From a checkpoint of a small mixture-of-experts model trained on Wikipedia.
Experts: 128 SwiGLU neurons an expert, 2 picks a token, a softmax router.
Training: a variant of SOAP for the experts, 3812 steps.
Below are experts of layer 5 (counted from 0) of a mixture-of-experts language model. Rows are named router (the router's row for the expert), down (a neuron's output weights, with its number) and show model dimensions 64-127. Each number is 128 + 32 x the weight over its row's rms, rounded and kept within 0 to 255. Numbers have three digits each.
After each expert's rows: "comes before" lists some tokens at least twice as common just after its tokens as in all text. This comes from a sample of Wikipedia text that the model never trained on. Tokens count by the router's weight.

# expert 26
router:128149130141141084102123103165122138165136148132101098121130171075139165131102152127071094118167146091106114164158181134179084146120096160067089173119124125061140108111091184085146172090192170
down0:111139149121147136099167142099177148112185181112118164126129149126120222086128097175139099097081163138075146172134097116099140152092136119175093130131083073177172148133097128156167123107171134
down1:075172120108141134116117130125107167076150092136153110116144081159108116095196124126157077097146157132079118128141110103099125095127101168116117082114147154083139116113115150113090139160118085
down2:126150164141127171154058137091171104172090099182170070116136148142110147137130126114138146151140090141101111137177130154143144130123121139189105099166114158133102094045109141184128064159134142
down3:129152163138107159104135122095122145090139108157160112110102104094101122109112175056136122098067112115114154131133169136154160142150185097181138146146099161153097137128132107156131099104049140
down4:101105125148112121096118139139110162137166157145126162115120130135139148089173166153125154129107156139083083174108077158092058169148083123094176159080073157126138148158186129185122150112146136
down5:187128107145140149112118131187153070111141104123159158122173132125176146093070067101222080139120132088098193158123122122179203166119135101117118152155187108144093126137121100080071115149116113
down6:107119147081129175107080116164141189175185119100151135121120062108125111150109208167096131093189113103105126160054117096098079138111083170117099095132198174094125108160137175188120170106134123
down7:143102092172119157089059122136106170084186120136116181092125121113063112177159165100155094106093158122095188134089167100151104145136130119147102171100087091108090127174117170174122139139146111
down8:077178147120113114137114136124114050098156120088164118150056132170100185079149097094132148123123207137108049135136120115138117123128232128132116104149058158160119132133135108110149159101117150
down9:122157147156131114113165103101069135114089163163162074130079158108146169119153095152058103165152085122152113089127130137152137150159058122142145080138113123152148157128100135119216133146212131
down10:150116222089112176137146126101141147154088161146159138119081114129147084156187204097124066129140173118152151080113150182099116091117133090124100159116123166077068131063083133128077136109116158
down11:095175134164122093082148138142167121103110109159121105148167165159144128106157126107081122122111120067065132114135146126164175165161124064170151130073186108101116063132094092148104112135083112
down12:156090155176117175128136155144124141140140095123165140078099157133168122101078114122169173082114156118154167149041106112141108150107149148164136113105069092113104152173103106109095105080092135
down13:124123079141175142123109149167125168142165086141114142097109067132098138143155086142137148124182127129069192126142103075107157183180109157124117119170134139122162165119145140109148127118108122
down14:131158148124120093064147162115156137172139110093102118168097086136136097127098110157133102093119096133159145118137128097160069081177145182150125134063119156181113133111158178110132097083102092
comes before: " |", ":", " |\n", "\n", " of", ";"

# expert 29
router:084105125100125118114133151137189161160170161130056099135154153117101170160134181137133076094142160131117176132134153152098059141130158131114092193097089138100175074100068174084132156087148156
down1:078122123151118131068095085142119152140162067099109145109127137114124097134130128109147160139119127124099144110133123080133102111083150160154156090085071142111116098094137127123093166113105141
down2:169114150075124179172195083160102155158144190113092130108120088137113165132188133186099198186088126153094106141113109118146122119114061135150094106192118077184140132157075153153128137144109154
down3:141135125112143067113130144071106108184081174143087156161163141095104087147152048067102160164060189139121159108181118144169134097132206131103134116108123087114164092152119100102131097155119089
down4:111159132140073089088138078075106126150176116088110108165148057084124120094169165172090102154136138138117145163104126105122070136119075121141170109125140190166128137128106126106089134144116138
down5:166117117079115158146071106121124144148156109148086120135147114218082176029126115175140180158112084116128149084080182103180093132076135083125135161127116103041147123070119079127114114169143114
down6:167111153130109132093156071181056122121159107145088103129139128153175109163059096087136140085145096099154085107090128095114136149092116163150159070133162070118092119073137140082145125106081080
down7:130079127126099158074135137121120155148134144123144152141124141113114144093158105210152134126111080150140056154155126175149189106179178134084135118166095188096146068095158144075105100172158138
down8:104118141128145114161109149123190117111174132080074103173147130065110076120081139110119160117156114080209103106129155168143150116180120121170097169118139144157094149081182120129136115064186087
down9:204092156163128110115152209133067108118117117119155148119116170147150126130137115081099133092137174176113130071114076105094063128092151159137151178091130152154125154050131134120112155139154100
down10:153105134165160083110123122096143163094097149047096106084115149096175124130194079148182130094103163096133150164126171134087080154115122150141112143113123119155128091185103066120092141160129190
down11:114128118048151114170150137128120149183091113091096062162184095169151142097150156101148160109141093090071101103118098158158206026030163146126116122174106131173163115069095110103089108106140145
down12:079108121052100076060137109134152135127123146113125102146148139140152124121140084073080140124135170170152116112136098102146086092136097101124165101102107134102125137112173123144096090118145176
down13:125081171143127208116149126132136115129122123131086142134147109151120141150146170117137171107142130141141045088109141075143152130181107084109073148130089056100158177151094148074118151127139160
down14:179156177119157113086148122173184172104091104094141107142196150045121150167118161117099098081147119089074132112156094088093136116108158121164147160143173110187127140130167141156101124080077133
down15:116082150152148158101147097147112144105110140071094185151081123091197158119143169149133123133123135126108097167086156073098089096126105146170118130129132157104128119110164126163096085133129069
comes before: "-", " ", "2", " •", "=", " Country"

# expert 18
router:125151126184136133133074119159215135128167166096084105129165182154090105134099128106104083061111160145133159112187159092135105183050148132091107150084147145105149106102099128106147171093128139
down1:144152127108094109083081119112129180134156138123118099166114083148152123132101107158118135137124170137187101044136141106051106089110111149137156084142108166135077073078078170132145101139178081
down2:126140109101140109157171090070142129141146148141167154123112101131134084107157173123122156176101104158144085153138128208116077115107143164081117165120088030194122128176095165129113113074140129
down3:074108112157108148197088102108114106149167159106091143101136096103060114150156133092123118110089163138078103130166156139107172179076149104070104128123158156109112132158130098125147171108104155
down4:081169161166147134108142104111081147167114087139100146074117118111126131103143102083089163138060057096175120120137116116105076184159152156103076158121133107090095126119099103079157141111134154
down5:098131082240120145173093146158134183091104109085079145138121068103116090158138099120136084101173196103109120096084144129155134103126084066136081165142149149110092134122140121134029104149139158
down6:128159118147144147129136151161109120199112148132123139180118134132115092090108127123119020068130101131140140133096090154142224109154148148116126129104127141121157145104088130113142121127081121
down7:143119098127173184086100126150140049131161169133185123112090086136152171064075121187114103165099171125125116121092118117164128145149105141128144165135113106192123045112127117090138122093107120
down8:163118154110147185144106111134128101095111113095083143082163134130079158138103124132142128088105185137189127134113161093159201157132183141085111083137122093124118119179088076117105139125055154
down9:125180101120162099087137151109197174084129170126129125136142142088170091187128156135154092139114152100058156127116130157075120179052124127137175169093082139128137126192123132125122129133141133
down10:116115109131099100129209155141102128110163142084119172101123143159169134119120130099120108148168160105096151096072180166083138160127166123167168199082150115086126129160105171093116144149142111
down11:146091156088107099134143144179093154111155165114092180112112166096152129126130095108200127203150138115130104173149098124143116143120187173166125105143137135093158098131091130125054095107111091
down12:136165124098184137179147095114150146107126205129158118138103114161170052146125128121103133127126166069143129099160128064086127133112103098086134103067146155131091202138110089145125186130168111
down13:112154093124142121108105174170156114103131150116107158128127100187106102146138108114155179171105136183107093102065143091174071128198099114115108106133192226142133173094100129115179089158087172
down14:132183144120092066078137128114144171095095135123148149107128178116131135087154185090165127127182131162168122091106169114155134117113096151120148147163096173160116145218141085136086126064142112
down15:110161103097167118233100129120101125143103157126103092144134123117137166148105122181139127124138138139103061161152103101147184132093155181119060140131163113102168073189155122086192148121189150
comes before: ",", "–", " |", "\n", ")", ")\n"

# expert 22
router:140120125126137083066118156139141129119101157134095078116164141117115130151105158153063101133134183142159170174162156106124086130118139145078097176141119176113163103144077178045135134107140175
down1:109206116099108136160115169134090123132090113162124090132196110148125164118059109128131072130154122104058120085137172143162121142163178126093155087107115182156136171181124109144156142163081145
down2:148180092111130110113083117148141125093137121086119172115065138144142105113110164113133128088077085173130153124087187157144136108089152203127143186067093084176140201136120128138166198160134087
down3:154195104132083151147175056151146103137130119116133124130137154189054140129123105151121136154124165077146156128091158193136143097071113103146174102159144170150170146111088114165078076111151086
down4:142140179154109119172131104138132161157076159118128130151090143126135136119208214179156165165112146154129115193148104118128100120172079146130144176115152089130165080134112143066102199087170141
down5:138131178127110121114173171113087097126090114108153112071111136120129125126139123113153014133102131134159109172135123117181117151107073131101154161166168192086114155191182157121165120065097118
down6:159097125142172090162142072107094118156127147105082128125168167216144086163119096172111092130123123129129162067093106066184154148116101092099093106193124113198156167094098144118072169096108068
down7:161175183144107122072151094164176142154112094113125158141126098083168110173178084129177162173112138108131117115170170187125084200116132144077132197119130084167153155164171122152140181094122095
down8:161172123084130138088112162172153111104091152107133127130111186191143095140062144127147155118099100094070148123190094160121131117086137126116118152107164157191078099099179098128117067153113171
down9:110175048155171107136153149117168121120186166072119114144199107103111108183078144151144145133092072170161131098151132102129132100127097123147123084093077131146145188135085116118181083152150115
down10:190094071189124124197174098116093135207146126140160088113134113137121082094115097161161123121097134116091137120121146123059097140163084146140116104157167160144149148166165172136096139102150100
down11:111145118157146109217154166069161114151153138115165185133155148155060134116113100122098111168107218212151157146160119122074142105115174143085052081117146118096122097115133102172144122216114173
down12:131117160069106076123080155092087107181158143130152068139156091175089119152109106122160182046108097124142120130173132138144121134133145165150154162159114098156140136151144163177116166054121186
down13:123093166153151060087197159163142113120118090070151099104154099076136107102054117142114130121076140131113081121135173042179135090116083096197178097136129107170153154155137152129144147084117105
down14:136108129058070113173106129104118200162122118166106166115192146135117120200151142132154097166149194125085135153083070108065174102132141176092105140113112110102117146131096119144162115114103164
down15:158162139151093139141162069119092093147136174131155127142131140131157115134103121080161105136136013134158156090124102083157150109167108099098118082106093126131150135187120141109160097138115107
comes before: " ", " —", " —;", " Team", " No", " +"

# expert 32
router:086089085172132101141071104133196143175131125079083111102157139082102155175100123119119123056134124108156153156163182092138104140149119155112119153046103156160139072089114114070129160097123183
down0:096169144084134130120159190179089091095158052075110152161136140197121154141135071097135137118127129134121096136160127132155131133102132082124191128172152153095155161044111125154104128115178092
down1:143197137108113122070093084120084159083143140105165177111134115103131129131173080117158194136154084119136188128116170160091175141137116104140116175121164167161097140108153199122145052146106094
down2:150184093138137128175104107092087035118077137099120174164160166164141153143122102173088150063169155107171063131087137122132189105189124144105187136141148148134100148118147212142116096162157150
down3:142161108166142160091098080071112203109144096105106084217089162142160119119148142197106133109154096123158150090124144131163166157116081084090091124111164195091111128166106088118158141116125134
down4:107129157123163144059134130116157089043186134123168110103087112142123135126138075115212130101137148125106044113126119160136097144114108116116156114064157143123143131117115110145144170168101108
down5:080155105102134102115071046080132101109127195146139146081124147185144128129136139162134172143074163132173116139141084145154140145110148142086115054151103149133116122136109125145153151090158146
down6:123115127124128111098140132132107192122098155189129201107112124162162155132120123137149187148082133144154059150089108135124133122127103114071120157127192171079119122131132117117155141107109116
down7:146127148080150141106157182122124095148131152152068153158172122126136150132113140123114095155147154119078159177116104078158125156167074143112128174106122126188133173184204140135107155127191105
down8:207110148143110136050105107158140131136194162159101064147128135165188088098124137111161087156094127129082141131105118141138098121175151137141148150116149190166149138116092093082078144117117143
down9:104127127138141075108145096161110171094105128116142101114111145133091083127037087148070172144150133121138065091136159200114149122141137076208123121113132113155117076023121107159127115125128163
down10:069127137114104158109110102119152074182136128208153148144119130098161124110160117126102081183114160142088153112111127174120120135158110116135096110143098120107129112140113164138142107108106137
down11:132134075155111138154128184190138126147102140150147180146107109136086162117156114163111134075090129120132091114127165151154145129111122179109102147169091121147107134055119083150106172122123128
down12:168110186098115128097170158104159092102098122147079117065097163154105115129127105181098111104149176161130117133115156127121121135157084128145141122089160122109155168106189109144077091116128168
down13:167029112128142152134120154129181141138125120128132137118148127119102107198084113204170076119092150104099130162096161081163147137169107097128106135121131136081150165173138083164055119101147085
down14:110209137119130152077131128134133187121120098140150133071130185161076173190137148121086109097152164087141138110084091178160147079107150169187118115133073149066197122088089132185151089140117115
comes before: " of", ",", " in", ".", " to", " and"

# expert 23
router:132083140164106135106125156112161154135152151113111145088159136131137129160105179135151107107127157096131167164146157110129147145135139119117116183094080165081117108133082153066094153070184116
down1:146158173111119196123173116094077165149181134094175096110170190091164146107068109147105181143059127140166157158074139099064149107041152163148173148149111117141139145143122147175109124116121125
down2:114133149120104130107153167145205060112131215161147154170148125145150178135176082091152141120135119111165083132158087089151122173168143163126128141147150150124118133128084106151143133078128100
down3:115111090105185115191180122099105162066113125146085154100136091190131145068180132146118167083154150169094166110112133096113095105095107151129095076089057134070137091109132153122140143107143068
down4:097136114167090154139124140137128171101183085100123112182095115127139090117105046126119137176206131160089182140158098072123143123119086193077104107115110156162121173167168125108109120169145085
down5:140177149077101128168175143159101126131081194105104109153150059170104112086139131096114106116093147060143137081100083106143143075113129158136186118153097110180133155113185119118164104064181190
down6:119143123211189123193187097119146117093162161135147102138129109189062111129151167111158093149134174099156129110127151150133078087109125131127183173146149164137146134134163096106137065161118088
down7:140105110103167157206196117128119100141123152178151127158114107085086087151182109112112157108119141133113164018186047104136136122150124153138170111129152101157184084150162148086120127125071153
down8:132181096166145163131120175118094154144137092116181110184057171199098112067095104091099131119129131136158115137094134155146131133151132141143161138084140123098139126129084145076138137061149080
down9:107052185082099122142106100133053159151187095101150114101126165070162139119133111065050112070153139111089127148115121076106176103147079103112135105092121109160152123132142159100134124125125095
down10:104048147161143151159101155099140107151143137156133169176114082058100116083094130113130075125135078141117140116138156120089122150149112083119117098113095122146149131132098128133135025140103137
down11:130133146084133132119234135211083168171176102097119069158164162151118051131108160112162126073097121111166168169146153109166113131177131126149090118106169081122105102152199109151142122167155135
down12:131178127073129156118082105164093178119166211109124118125066128162174038108079086188156104105090144115124126092151115111113093053076177128142139167110077137111157101104159094144099157178127125
down13:131165134147080087083156116106118090174133169126057105132114107098113144152129113113111150123154126183141172147113189139135095110172081152090093125096069153121099057153080174169157137080071091
down14:129122099166120173147085077149107155157081120125062123148137135146111106164127096081148142174134141092119138088114076143143146082105154114140163139132013110168146148113150112108118210128120139
down15:119090087148149154143169128164146145168085188156119124144179164162107183119101151107125151136120121113124110141080110121161127120160158141156130172096089130130143157135100102134146126146023113
comes before: "1", "2", "3", "4", "5", "6"

# expert 16
router:144114188156164111069080135136127152153178151096116139121167162115100152122041173151127171112116168144159162132150146076182135105116167168101076134102110155116143095121093117104131132107150124
down1:140155111116135109127135140113159136136144119143159157134159143155108188136092088150125212149088153184113093170115109097142086101133134176119081143091093121079044142156103169114150123166065146
down2:164124129161179101165149106138075148188112139084140157112129106087116129095167178126073153081160129138113133108103088135111120132116115134165142131219211093141149093135151099152145075175182130
down3:108102156118142102116090080139086194142102102118092122096181136057151092129165132123181044058096096098083145166117102161079166171134133122129070132166158141134116101148065151126103157120145113
down4:153084135161136132198115180078101099091181191084187193159176165098140074065154104083154155175137139146137114130125159113163097121147090142094113143098184123104133128113132118157120077162080126
down5:056106110155081119133153157109083166153101110154118153076030091104148046159138124069150149174132118140083148160190116084120059110150134152135104114085087136166110124126057171123136158073169153
down6:118143090117135178179087099121109161145146160161143134122088085106144149093139109101111156080166140103103145090085064162110109179145142126172173084139138110135082108149093089186158098206116112
down7:108144151137112154108113159158078136154081121136162092186132116155124212103148167080116118176131183073177149152102130142167109190126103090096127125120082164129076130176156088168130065088096091
down8:155126105108130149083138109081128110108094202175082079169089184133102143150084080171095130135142171152154122137158164140071150114197119094058155148166146133112093120149114120154110125138124176
down9:106111131174134094101092187100084105110102147104152154090121143156077110107127181104158132094127077123102149115148067134066211132137121156110109140132104107147119177125177134177071178124124150
down10:128111118151112122082183141163101089081191125116165117095109162092076139085076116156136147165145107128130129086112108155120170174119094157162173129167097063152149153071164123109145118153129122
down11:109173107153090145113162134128083155120090080043144112118152192171137114157106108112169117116094125160118169162130096054169110117102096136206088074112197135143116134084078136175205076078129149
down12:197163133122096091085131129091132160208126163144154154154158170110089159202108152114197077170122093144209114099095114124107156114098163105100164050115098116081105164134067098157117155098128183
down13:099143106101142174145152156158167178086183105120133151109140120118128123164108142137138089099099153077165166082159076143087112139083101139113129188176100149129197142093132120081074140089164128
down14:102168111133093187115142040068072121158088164109111135120131175137109098157110140154114124077143168157099074122078148162106151175140140081197100143086163078184082099098142160146110079142151179
down15:133102147105081158114112139071201136127072160082058088155124136143190127162120141124173114125147136066118177123148125134111072170167109135133099121207129121122118100086090129122150134103146150
comes before: " ", " —", " +", " −", " —;", " ."

# expert 17
router:123124136125166090114053120145178105129098167107057154146126115135126127144090146147106114045132162115156168174165184115137110107115151151047056125084170144093137112142091146084121139076151161
down1:116067154102178101161151095128087138123117162158057165145134130125193116119120172155098107176155148088149216110139154102155137128159100126098137104116123115104182160155161083153140091107102113
down2:101150145139106134090085170110107103125216130195121084166158132123172103143119109115137140131048082078138165095142120112108121193089143149113144159129080165155168192165149080145109144173143163
down3:150132074130160108094080094121128106115097104117137074144046175090123133131110158151116130124133095147087149104103170151111156141110091082094164116143138191178134087111157101157083086179103096
down4:090147157113154154136128107136096148125156174101160132122118160149167124116147129154128178128094092113179128134137083052141095106099019153169103070097090147148034170180124139164098125164085134
down5:141178156125166122150149120086153153136136117151091132147072084144179186124051156140145141099143177196143163102111104097177146125119146169131162106118173149173082143106122146128048130121138173
down6:118133075080110213149128156134167147103128108141128188160132174087194077113101146172103195176118136138163153128085092071101157138125082130118110201112131129139104069110091143143150101088145117
down7:117189133058094144146107123114125100119084157098102154095125122149104134130112152153093144154070106174167112076107081183192161111127180115126144125150079112120121190169122106166143106162100121
down8:166100203147104111047134159107076118091131090179144110211078097159140151062137109122094138104096131149125112144132181130111119107126108163162127164172112115085135158091094047122104078174115145
down9:186172173110121089167126088144116153093121129132078149188163142155127196144082111152120137118187113129189136174139119143093144141075095110185133129122133142145056141192115107097127091172140115
down10:072135137104153141075086139155100135154156191093065153121097118147149172117102115192153110176107106085149136157160145070043125161100109134105103138111196145111141125183104089118055151168144195
down11:149113112143130132084155146116100161150172137134143101177149158172179134143046149161169152101132136114128164113111124072152140049123113146151187095129090183122140124182062168085136117173119173
down12:132167200090147131028088117110115127113129134114160157165121188135151120074133118154083086124104081149193116111126142123058141088085137164121122168118162133120160065058149112124113131142122099
down13:131111159128139123173102090172104121115175070175188164128104191159153150138122117119156131148106160173209134121109142074132136118144166051132067103159116113106114155154151158164122079111146116
down14:063101111116133109151124100133180173081143168154129156101088165119141192146136096102071073174110083153141194110076126136128132136137106096076146146131083084118128173118076114115146146152090150
down15:133161139167132096110118111087127102135191162175100129117117055160108069145139095127183111214064093185133104115130116143161072110156175111148121106134139121131176145054142093167127149138179115
comes before: " ", ":", " \"", " Animalia", " UTC", " C"

# expert 20
router:088139167178144054109105121133146197142145146053084101144127164104162135165080135105069129082139152141168108159140179123121102110129122148090106206101134153141135118079087132073123176113195114
down0:173085070098188066167140101114115097172130075105058147135186085120156091108052098139116088155150095118078082148063154112107144126093130128128138177114145088174167154142108123157122151096093139
down1:163097184129133126144116162078103110165136082114108116145123109155139103121137155110171129115145068146196063124093123136088117122096163119209182161149164084139126152135128134142152201099179122
down2:100144123049120119196180101119135138127103165055091144140158167172193115085152101142101161120105126136075126172149160115164171119118074135097097156150163146150076161173070116092154069126149153
down3:160125143101076088108120109079123037172115149129109097071050129108105095122122184162145123127111124139130161114157091128073138145109092123132104098131125074110129049164131183174095146129111156
down4:102161146085137094161174183112138195147080071129135103194093120163115119112168199115158112135114113128143076141201098150170116139119147170121152179135092141160142152096153119065119204193063116
down5:092134161129111150164160175159115094110091154172149137139146162180134116115137090139109118128186096094098055174142096111150164090104146102132165132129151154187131063173150084134168084081161150
down6:150113140120146220170100115117142107102094107129090161086083188106063117106138166114163133120120154130117112132187155178134100130135090176116129124109116105115086173113101151139087118120098111
down7:131135103174143115138187097085186117137174106126133130117113092077095159186183150080149115149142170153135103088179107112172188143096148106079203155103172178093166139153146106072128170201073124
down8:110167159163092114105124105173115177124055152100110188106116103060164122105134126100132229095123116096108083121184089095146098134186132130101098094092143127117178153157135094182134072079162110
down9:118152101107140159147105184059116107156178096120179136184101144211101123129159087051189106133139173169100120115130152092134134150088112149121140154117115120118139129124106105096110115118141162
down10:106130155159162083106120105109088159088133092077142168100124130146143090094106116135095101136187095117130165147108070208152169101135114054155150092136154078148163120138104126100115087169141089
down11:181163123129102120119132161158124116097137107086174139140141141087187199160147111161108084065122148119098157141110072118109188152148100170121085138112144100070189130082132167110093133170158140
down12:135138145120113142119086106172134086108171076148078111104158095167151153095135132132074203110157126154124117158137146172109157089147106088104200093132162154096150117112189205159156091082136204
down13:087116116100155155138189126138137136181098139131094096108096108135167134116090142103085133172141157157093125102123142130091145126100184114181140089162220159117151143163109133041108117127022140
down14:067147118118168153078140183126162106105099136107131148151148123122129148163156135157129076109074126151124080151136145099129134147130119081105145091123127198162098107153133131140188153128121105
comes before: " of", ":", " in", " by", "\n", " and"

# expert 19
router:111098115175138104145067128169139143098128138137126129104192172092118121177100134098106076083088169135166173150124146091166130151116120129059108152082108185149166104116099130070082150104155107
down1:103163152114157106071078150117105157091185114155176118082130144084116145135100112170180205133114095129137078039127123104100161121138119177106155165078100130143119171122078087110107106136092083
down2:104063134181112104144121131152068088109130131227085137130113091108103116115154109107170113106125141141091132096188149147080202094173125131145093145060083153129144190120160151116160099160084123
down3:142110155161097167159137171116106124073193094112217102102128130059168106132115068150127180085118110153084092149100136100147149116140114063088130147148163147140113129079103145156140127127091135
down4:141192073106104135159124129107096095117162106140118080122141092156096131118113084137126146181178094140128157100204155176089127170113131131106157156089113143164094134117072101130161127130150146
down5:114089081127169135155137145143144101077142109127127131177110070079128106137145130107150152112182167089135205124159130118115137149110074175100187118108127100084157140094140145138141116172174153
down6:128073153124144094114101191167149151136117171083115136078079099066145085083147160151067138105129093097069103164098091151134106116145144080141098081154095081152137118178160133158107201104113159
down7:141117157142125165144104073124120122130160160106157118144188133081132174109169096136108125081110152141118087136159086147064078128091250108115092195115139143096090141156183080149142132096115136
down8:138151149085141087123123121146148100070168120128082057112115062126175159079144094111163149128127140063121125119142144159105109100147118128156151125099146150198050144058085118116140097084135058
down9:077147139174173142080153098087126191152074097160163149107081186122092124095158119156166138081109183168150115140192084182106094041094154160175135114103121141108151098078142110085140089149136146
down10:136113155106105174081124197192149128142123137191103125161057088169147112111137088167090129128094102085138120157094180138171134060154142161062123140126156140060130110125170133109201081097074170
down11:109152083101093169142158114135172100169160125121087092072172117167191198183161085129125151131129143153100137240131146139101143172174082156140073126118141123180125112140096100122161129147120103
down12:169129172153135091107116124115060073111137062151123152074108173116122166092126174103133195110103157117168124119139142182126133075200173124108144169111097145144124094100118138122140125133125178
down13:094149139147113130186095111091148079108168135138081079122138106137114131119153128110112120172179155151149102124130136131095122132153151133136116109156118146083178162132129162114079123182175086
down14:149123099186143157139146184192116140126095169113110168078100125181072070128118117121083119094107076083123162123128104100143053135107091087126129090133063095077143139105120154125137140068142104
down15:108114137105121127113163091109161080143165158082135101152162167082107151116126118114121109093136125069116140111141172168161190171146068107176094096126169153134112144187131129137136113119158150
comes before: "1", "2", "|", "S", "born", "M"

# expert 5
router:169125192144107139100130113148167136178181162149130106117129143115116140104080133102127107076152172109115119135188199078174089162092184162112078152108149140090162102121123192119092159099135183
down0:215063082128145166146114172174154142194143128078142101204125119076124129090090146141139086109153111158129162118120121133140116165198119117149100156124166128142085181110161094091125160187172088
down1:120135110162127124133156138051105132121138115166141131100100157153108095142131058118137089076117139090109217078131068110167140134147089073175139141068150140139146116161100206201117127148098101
down2:174089160151131071152108130125135113142145065105092098081176048127135195124139097170128078160170090159117160082081116135172173123128116138114102146134121173144136089096170116100138115111119107
down3:107141128152167157111089147122064180101116166156113158037181093101132111190104158098095127128145113111131090122182095091150103100122169135078144091182129125146081123117206101133123117150126139
down4:088137091142114176149133139195153099105117079123117145111167142134129159181090087085112120099150114123106175109144122187119131134199079132165112154175128118125150152126148189163151139100136153
down5:124142155085092129097094140109075066138185115105132096084127151096161129087096114119090135120137153172066163127164130121156131101189178098105130165143177064140083111190182087140085161089099073
down6:177116065103091158157093137104094119109075101125099177174115124089217158083095141121134163123109175109114122087126101168126106125086099186119210156161114104105123098189100125127127179089105084
down7:161156118063141149120155130166167174113104104167121153108087194133144123169123174119125140137106155206068112130165186143139141133126131101145094084116151137133156106126111155131144069120143129
down8:088133104153167105122095082141136064094167066117107144166152160152147065144126093114084123100151079159186125151140148190156136113182122111181184104117180126134065102078088131137121115153123092
down9:166158097102102140085095142108157094120171158136134118165097144123151117112174165113108098062138115102111134158111079093123157111174116161148147156195092144123161112161147146188143151103112088
down10:146177093117139117123160110099122077126148169144131107113153143117105156148134158125146193160099199076160132198116156108163132128145203182121095129143134165121079125187114175145142154101131109
down11:118102135100139125166147112088168073158179066119119112150142122138110147121116114109129139167191171138163065113126106148087087099147151065122135172120096087120134098131166130184152098141193094
down12:108126146089116097144105132079150146143122107100095128152132189098155121124070143143143126112094161170117146104119145134141108101065138180146110163152084131165134149130179118128179165083110147
down13:134122119139145106121118062099157166130120103109119109069086099091186121124048167092176146096112091113145111081074124119144121125182130105115117097142100126176120103140134091148110130135122153
down14:170130137103107126086119126130114195113126100135144146127110168061112075173174168125110167128114182140104151100128102128169147103115133142126128147118089114180134100179141145141115072111102071
comes before: ",", " and", " (", "\n", " in", ".\n\n"

# expert 10
router:135145156147118078120057115152133173172105138081105145074138144131082138171080177174141121066089162112126127138139151103110047128102115156113079152082087200135173093102092129135114146109141126
down1:096121125118101087105159111186193103166108120125135130106090170162130062106114124157065099134128166173119075165083128148159150138096178180090160108137103150115096070135077127143111116141144146
down2:128136115122124102140089102149131163186148107158111195135131103158119154125176123137155170165110140130122063191097112077065149102094127106123121136188113134084175121174141163171172119135107138
down3:101198128107138186099096167112132137075095058106141121136162141105124107109172113092134100136188126102102155109171079144138087136120079129100124218113133130096151085116148121104143126122126083
down4:105070103146105103173130094136055160167119151155111123102146167172100124113166117108094086134150121132143149187128088119101118134111120084167092060132114139098149092167089136133128109166154133
down5:113148164141121176091142084086034155103110136061149116104183142099110159143145122145145090157111158024084159192129123119126152137152159138164105107119114123129126157174175149164113142072104155
down6:112054115095179081122146149151095111168108109117143141120077119150135128148165093211165151160127116134074130138122089113095127142125159058151068142143157090119076150085164174152131127197074125
down7:149178065161141107133111137134115098113178105160136073086128110158109146084090142095168101154087101060167128123200181089147107171108084115129142166098140083111172139118044109106141124152134077
down8:073156122129137129130125124056152149118133102141160104120135111166119149052177211153071147141129132100101131141153128158158136092084125147137131114135144131114123192080126150118173154150118100
down9:151101085168076076129103142170104111160118137136132078130113133115163098135122116105076156169136160127119158132120088174111092119101096127190064118086177162119170053102147092135188098152137131
down10:146088129118133173118083130157093107194127109093111168136105181149171090126114128104154146132176155095132158122132101137080103163126101089088171055105093158073095080135122105100140146060116153
down11:135174186138119114158151133072194116128176158150141128123059115173097123128193095126124120162151157150121069100133138124104175131135107120158156112120131177138167107061119155183172104127116188
down12:106153141089118141142087137082092142164148190183109121146108108101174106122165093140154155098114198114123156150162082141122123134122088087080087066177147144143149105144105171168103086122109087
down13:184171176162091084129186161126160075087105124147080115084138162148168041154103080139133116096185140138085133131125138166127171113087179141147091115137149163107148085207130097074124122117158139
down14:147102143098128148157107118173156230097109104214144145098119126111094165129101131142115110137126185176148172144156079156124170089175148114144139141066099163101172082089121180147160112151098119
down15:086083136104195084131139121143138148149166159128176104162038067121182108127144086146137119135063172066139102125152070137174081138145058079187146128188114144152135158174106163110111104140102081
comes before: " the", " a", " his", " an", " their", " its"